Weights of a small mixture-of-experts language model, trained from scratch on English Wikipedia: 16 experts in each of 15 layers, 1 pick a token.
Below are experts of layer 11 (counted from 0) of a mixture-of-experts language model. Rows are named router (the router's row for the expert), gate (a neuron's input weights, with its number), up (a neuron's input weights, with its number), down (a neuron's output weights, with its number) and show model dimensions 0-255. Each number is 128 + 32 x the weight over its row's rms, rounded and kept within 0 to 255. Numbers have three digits each.
Before each expert's rows: "comes after" lists some tokens at least twice as common just before its tokens as in all text; "mostly gets" lists some tokens that are sent to it at least half of the time. This comes from a sample of Wikipedia text that the model never trained on. Tokens count by the router's weight.

# expert 8
comes after: ".", " |", ")", " =", "===", "=="
mostly gets: " ==", "\n", ").", "---|---|---|---|", " |", "."
router:112121152128135072133131135124156063131153094126139090122117136150155095072118072132076133118144122169089144148147110145161083110121139142117163088135151116153110075140168143118119099142063160139166140115124193140116124129147080097118120067161133148051151135150104094081117122129113177142146114104113120196132122139127128087085085104073193108130108146141067132138099131159179101154136177099064116108162114184122186154086156197158112136110158159143077081180162101093140105091169167107081122131184067088128133102130164151152096164118167114135112154065115151102089149100071132122145146108154170167129159119129102143096153102119141145106138083114085133091068143146245155167153067190115176141085132140111120091157216135115129072177078160104124134115103147136129124153124221
gate6:083157078083116146037131098118151089139140131121098111165144158134125063097142211173168136114145145122143108110152174147162120165187145178146188108143185126143102083112201114146133127129046116154125191105083109152103126184154076093120053119121121132116161146114110126124109147114121101172138141156199166177130101173148112187121155154081148127158099148124183092141160172106158145168153115151170137186126139201101125091122166124086116166104139098124148125124151127182116142091115104109105119196177067105161151079138109133117081138112123123141175092096145153146075095180180144092136138141127086130116139103128207134143087070159193178127146127125144121115116110124103157186102138128108157150134052202151095116114093125118084084117098130151133093110102149117126158177114070
up6:136155121147144096152144161094100193124115113114132149116072076146128127180124136064124152119106089127112187107085137085140118093138149093113118116108041159140127139176090056150108140135180117106113097118169115074132133075133193133152152192076131139173066086157125124152131112131126096088111103138104134125108143110122119086123072134114087131107163133105104148097046130190138151125091152111096148048116122080166129136146085105147050124118127121105152071122136173039144167146128192158139163112087180134125075236115108077109155145135146142121106110176129062130127134138079121140099138125138120132165135175128089154111131144077085085104079102174053123135156099126153087130155103124140107110149183049150202154140122085104148151121149100122133154112190115125143135091171143
down6:133139119106129134108125093145192164122091118133172046126053111097102117116137149108185085129084183081081169093184091181151170123133151090112118127134064138146100166124117130104182098079101128121174158113144119154108127125198103128159094149134159151153142125176176151152103102147126139153165090094112081177064106099075124133120102124140108142155105103148175167147124131115153099089145130154062103144126099152127133146135089212131189160153124133186144129139152177133100117092179065141115172063149109124178198099120166096115113159106155133081100104155097200116127134124148134159125096188141123128119096124073093143143126163168142050129075126156167057198151103149148128140105158117109195162184117095146110150138092164115170145164162127158141148089139162075107170106092096

# expert 7
comes after: "-", " (", " |", "\n", " \"", " M"
mostly gets: " M", " G", " H", " J", " L", " K"
router:136174162106155148157174141091127069053157117075153115107140101131145133105140107146132113117136118099101152120137099139119089127136125129141176175159125113193124150137116106121198150123156153109175164118119121123083139134104067118150077086095111131085150189141071110055081138115190167166154113115112063131122109103117145097130071125102133092140170172124080128121133165116215159112118097142158025079115133145106118116141153172139066113116101125132123117158165105125192111091134221098177155141142123113105128122135109215159115161110130076125176118119086173050077109050108100152156128115150138095103118118149068143156162142160211135132114133132127112094087136180172089119089102158105118158117041127145127114129123161096182119118124120166087095148125103118171153191131117
gate6:109114076075144082124137091137122151146137107147158139153126084105132075165103081171137078122102160150129122112037114118152202158132086093166132159175149178149207114200181145122105183132102101145094149155187133182138104134189106108129108156162127169123123114106105127110170111114146181128134072095111083110161072058140169090114106152088117163116098132178132143109148122096135100117193050161124089112114063112063108144120107181148057122185131084102163043122124058108114115103155126119200173099205132127145084102128094151160158087186128073126133118149129144130104145112183133087137142110133119168090152150135093122107131156149105093128161151138118130155103077114160074137160111127101133118160127132119159176130155170104122141104146122133111128148143116182166117203143101
up6:133123117147146114059172121115176175125096124113139115106145114076141171152142096139154083154111140125138114102108112135091163158172137124090105158064126159160150146128145178144061105162126147073137220104194121119112129116117064107123109130078134079146111181109100082091181099140122109138084137114109175144083152070138136133148076130121153143115092174166118112155148092090108112112173099201138173049110160107110166149153162193193125147105155084155105082134162121087164114079113120127113148100161083135186196136123094160069160174142132158082147113178120162127128126182113131141144108101116145030134084157187087118067118073156086137119169107119086107103067119121194114161106121130098109135123097118128135105112103132176134098095175197097188149118120155137131102119174124
down6:084188141178092136135106113159104132155146108144161161062143100104135097139160163168140136145135138102110162180087160162143104117204086144133064169086115151090092150092166118125164143150088112156098124101113121095103169173071051104146161175130134135163127107175125125100115190097184118121132157101149109116080130140136114053137085140097147148119121109062122120173063099144109114142105088134122105134168132135071099077071097144110136119171131105172119096153155140156115133142078137082152153080135178170089140091110116096110062157129086116121125067177122150090109196082142134073130107094133179061094147115112100140139153161163165128112123072133221102058140172181080156068120171119110144116142172163051104142109115120120098124124094120159110062140105141143108104128144091

# expert 1
comes after: "\n", "|", " Award", "\"", " released", " Year"
mostly gets: "|", " Best", "=", "See", ");", "-"
router:148118144075134116135142145172213129104126178088122065118199122150155142077087085158082123123103148075088205133163145070150089097136117153090172155136136072116108092120173147147118152129104153103107185069133125141101140087170079106097111104103067151092117100175123145098157105109150177099137110064111103131144124134157151154067111084143172075134096104154112075125139121159155087164166166122131078135097216138129180128098123117156077133141167129149111108128149166116152149083227116145115154152156136169131195110172137173128135133143088151126114176140108139099106146083174119117170125122180107150118115172161093146068145099126137086091090108123082087122062150118123124172127106107102167133183117193116105138186186146123151089153085120180096127118131120168135149198132130
gate13:088148098174153147168136162164124114084151169154142100076118092174208112075141148104128111131134143206146168114124169122150166089074135134127171159110128079151183154172139101099133139105146191104082100119180045115156106137172153162077057134134078092095045145137135162180107135168185113141197180090105108116135067060137150117085196091132187158157119106105062076143082102150108144143146067189093114148102129168142177127110125104150138119059138190127110132169114111098130083121100141151112190128094149135135111118133154194112132129171094124134108141105121118140148104097154129125132148135092111117138105114156177103104138140134103112098161094153100145137126171108166126158119143097128152087175113137133182126062110127101094114083128050134099148084097157133092148128150085
up13:143145104117134122098149109070143162108152152102107181145124148138088108180143125064096106108156108116122144149142097135109143121140069076126102105163132154137125098117129166067105094185097082198178112142054177164132147131141143119193144128152191134128134105110134142099116126057070114143082106142171141176178184175115094081174122136113076137114138135168148170125157128117159103176137177116148150102178119097162127142192091170098092125159124098120106119122140131115090111177080097108155044141141186157116130114157090051149156124147149136016094122140135088094115127148152103150117139129176153143136113140157052107125119106102104108187102151110183123155131103073146156112141104113150083090157160105124138180183176163128138118120119167073152136151175024087133084110111162
down13:152110151138174140198132162149153169125137156147093131115112156150205136103119124134126127067099135122156173164173139133132108105138138109169121118118143141127147131093067110136161176121195165138109159145107123152118139128126120153102086148056134146146114093152115088089080140205152143175122119063128141115137119114139101136115127118137166079105123147120138111171169102104150180140068135152098123168175136183121128110105103164146130163082079181114085139104143152127165133094149106138151165183158116127103164225144104188066105081161097123057164171108132147115159215142139143184124170134201129160146114077154101060123143144178095102055102126118121130162089123162137140078115101073103175165173080170221165092158141100151116169103143200117116099112163141153121171089115134

# expert 10
comes after: " ", " st", " d", " h", " b", " g"
mostly gets: " car", " goal", " Tra", "air", "row", "ull"
router:133206144153119070124102122175153113131124203112170129124137134154141113109094109077139089111139173121112186139134067169107078088144131159114189053125140153158140137152163069054127137114122081081143147076153163147150134122141121151140119063115060097103161160141150194116169151150149147169130132086103061147183126115089147111102123133075151104102079090167092132091089155152114122139085151139079148145124150106132122087062142143148118122098191163115091153140123121063155215104167162078177140086109112109130108142104136176175092106136139089166139081105114114077154162067135147118165083107132155122112161197152110145144141140101132120126109095132037082125146165089114119167124132127092167134115110136158132085142133151139201096101103146167092099160110106161192124195128110
gate6:152168164063203141136100118133094147152116109135106130160143118138109148140139093139181087178097114223120116126122132129160150111144194142059145116091158089127106147156060066124119070075118116144137156119152160084119087106149073118137168165117099136116121167146219150174108128187140106150112174133091145135109146129204163092120173134097192073094081180123083137127124118113129123074116188127105174157113074136149132089143116114146090106155146149083171129072129123164167131059180123143157130133203132098088124111113153089150097156159120165166119098140134149133159106127161106051119147136158099116122138125080122099131100179154153126130187148108109125132132186148150154144161082090160148186150100080152155109123143157100137129066132113106063093193100160138131130213120105
up6:120154169123143068173121109162166123116120106118146132151201108139120115173139156180170116083139155070188096163074160126090036118127175120136157097108157130166140112093071145103115143129090082104121154110173138155124174136106137163132115108116084144151125139067123074141170144119139130140118100154129107142168087149100188144137160079132104149217137085065112138130104081108136101105104084083137132051101108147092126115133164139126148111103029156124108100135140197120105086111090162163171109118148106094142123117158074179102113136116162159110165126170178155180109143087128036148123149124150119170227090093190085101078114153175144162120128107135178101128131136136147078162147130116099122079137170133101149112094149096186114166110130130099183144154131095148132116152088182
down6:093126146144109167079149111195116085115137144137113136165103100171176138106079136118110183100164081153092151173152148166099091158146109166091118180109045100143135092144089171144112143141081070074103131150141132119176135146161139156147154094124142138167153115102166173066166121173079123100143139131100080105143100068182088150092106118159106134098128161071150088166102153118124114126125165180097099127199098202121178106084103107110117103121163040155115175102151057107141146150153110081165132143172086179119112145112168080122103111133072123142085101093105132113103107099194119129139123079131169141132186159143104197084189151137099129140101134154141140144163180080081151110162196129141134126187139124114121123150093107154132091095184153157085175117151149133169184155127117

# expert 5
comes after: " |", " in", " of", " on", " at", " to"
mostly gets: " (19", " 19", " 18", " (18", " same", "–19"
router:179170079122119125107070116108149139117119160087164103102120153182106092133085159118091130106116168120079116155125153177106067113149157132111196116137149089143114061119165084145130150142084101132119098102097166136049133125073086121118112166172096155107146140168119115107162159145154122151137152121131125215167078093140062102101119099080146120150103160155075129146155130116155136154123101134126124136085168080132189136095191127117097148048180158169133092153184162134154147131165133134155145088146038104107151135104089146163157133141108119100154098123139183086070175144137142176094123098172124127105122126137108130111108081127141055183120112128119110132116206101176148177106109111126129123110143178100090107091172191059153072147088170140070092047091135114137153128176146
gate6:118154079108131142142093198081074087172141133139128092170112069149173163164160106096171148129169124107109135154133130176168186161120152084111154092144091131111149036129199170150161115048101132097106128120153136115133131111120110156124142206200117112105166137127100172119105075149161128078126131115085097097104127098147125180109194122139099138151116114104169139097128150114097108155116125104103119131090095114182094177163167119072127098148138173106188127103084143117156109162128166095173145180161089110180146152094131144087080067137138073138128080156076113182130065129135161174106105112100100098077137074123165122176096158118116138097151133101169150092134124143100110098112149086095143095204143191139143113143146127133069086173169103119121088194103150125143122154054135
up6:125121129165121143155124079175087208137092154102063077179146135118175187149152103152102155165105119141141140123160157139096122161144122125121096150148113100126162117128141137134138111121107051121124087096120093096136115056148145170157234099108125062177121132085066109092169137136164134164131107105121117092144207083132117106079157147080105090114106100071136065164134161117107116091115129117153093147068172071108073152076095105117133119163125172121110127150144113107165171127170159092045133173178193129173131090106194106132152133131144166102195120120132132127108155059169100129110110127106157149119128131107163153160140132059143110146095145088083177140135114114157119061142154106185105165129079160118087171106134101119091147102076136168129192147145127111082126089098152
down6:111093050091102135200120152122108117120123112118094115140094077151112131141106077123181181161117100152101075130109103166107191098106099146123153131121145158056170123167113107117121119148086019101137147112119164109152112144106170168161131073137117106127189198096173154160146132170074150223172114125170162115110120131077110149104157117166150096167127108119179138105091102103106122118137147135109141106209158109202134104155108118055100096088115079098110147119119122133122121114107137169107147147158102116127145130135111174101131194166192116096138122178061160098110111096084189157104194089071097128133184124094104119147163113177120082130136076160089142119093089056154114108074104175113070161130117179143154141155162116073104129139120106110111135124130095107123120147142137

# expert 3
comes after: "s", " to", "ed", " and", "ly", "ation"
mostly gets: " f", " tr", " dis", " ex", " imp", " or"
router:173168128112195131119185154147144124137129133088137099134113112143192105159126120148143048143146093094096111092152146090139139119109087080120134105169180043171135110142183095091141174147117134092131179108113177090122163116091149089115134139124105129082157193203122061112083125159131115092174149145155071123103074134117187078090083139090175121146127135180123089086145107174176103194103186112118110151115127133094103147081110123097124110113138200090106114141151131147155137133146127137127090124135134134112145123133190160141114174105142122149143125101058112134060124122099145162147130117181183139179134178164161130148151107125129100118163089089144169155126132145187165164142123134058181144119141185133137103069132116090094106181105162135148090122032158103104151100217140
gate0:187133141144136147136144155144143096125108163111131137076176098136160144114144124142173075166130131058103173139174063170064139170137126150136100107146099131106156162091130088136069081134102128126148243093126129139121156105130117190126075028058141179096172106129165117164143089127158121128185126069047145113153146132147085140134123115161146109197081138108126170121082165140125167185074147121131064111147146146064123158135095129136111174084125130142186154073153116134142112092154142176119140143106114124118140114124156146069135110149124105070083142131074116148132118163060159139138141121126159154059124120136179159161128138116147169164133112066113178161131160149132173055146097138116104103102191128132118075108112126089152150126174075169145140151109130131182092083133145
up0:143089162103104164142073109167128174154104158080158072123067169072113143151102192084090146160137066146097101173114124086141123086190154125141096127122168169113111173134092127152095089118135128157083122163119141106085133124177144165162153102163157191140126121093108085155166092080161087197145058094119076113116152129103100130113115136178089111059119129070102168110088078150153156139135112134121163145158113165126140133066155114183150155092127125146115125108158148106147177125142154107094107141204151153126119114160078127152179109151112123135151153187094115162126106108076127179151121136099151103087133094132132080131130084159123103130082125090178151131198110104164167061118121170134130198128111116094106098185167134125060120179137110155194194147141092076111080154127166
down0:147157133159125135169128118130104124200173139123087140134058082096150173126124070145129155116120148156160069091133199147166087148123120157137124084117130076153118125130139156099139124121147092082141115142140106137124160107022108110159154072124147151163174112135093228134134097160168095104140136098182087124098172129143131122140119169101141082094163154168082116105132163188109122152187111122121130122092107098166130183141107121107187188176163191098144124131100132104109152138138055108176097089116112196110167163069125104119107171145130134152137141106198142137105073118140100118166112179123081101142090141111066138095114143128098113149173113195119114111108170085143169213101105138173163116117195144160119119069158142104099179086167167134161117093121085144141062110122135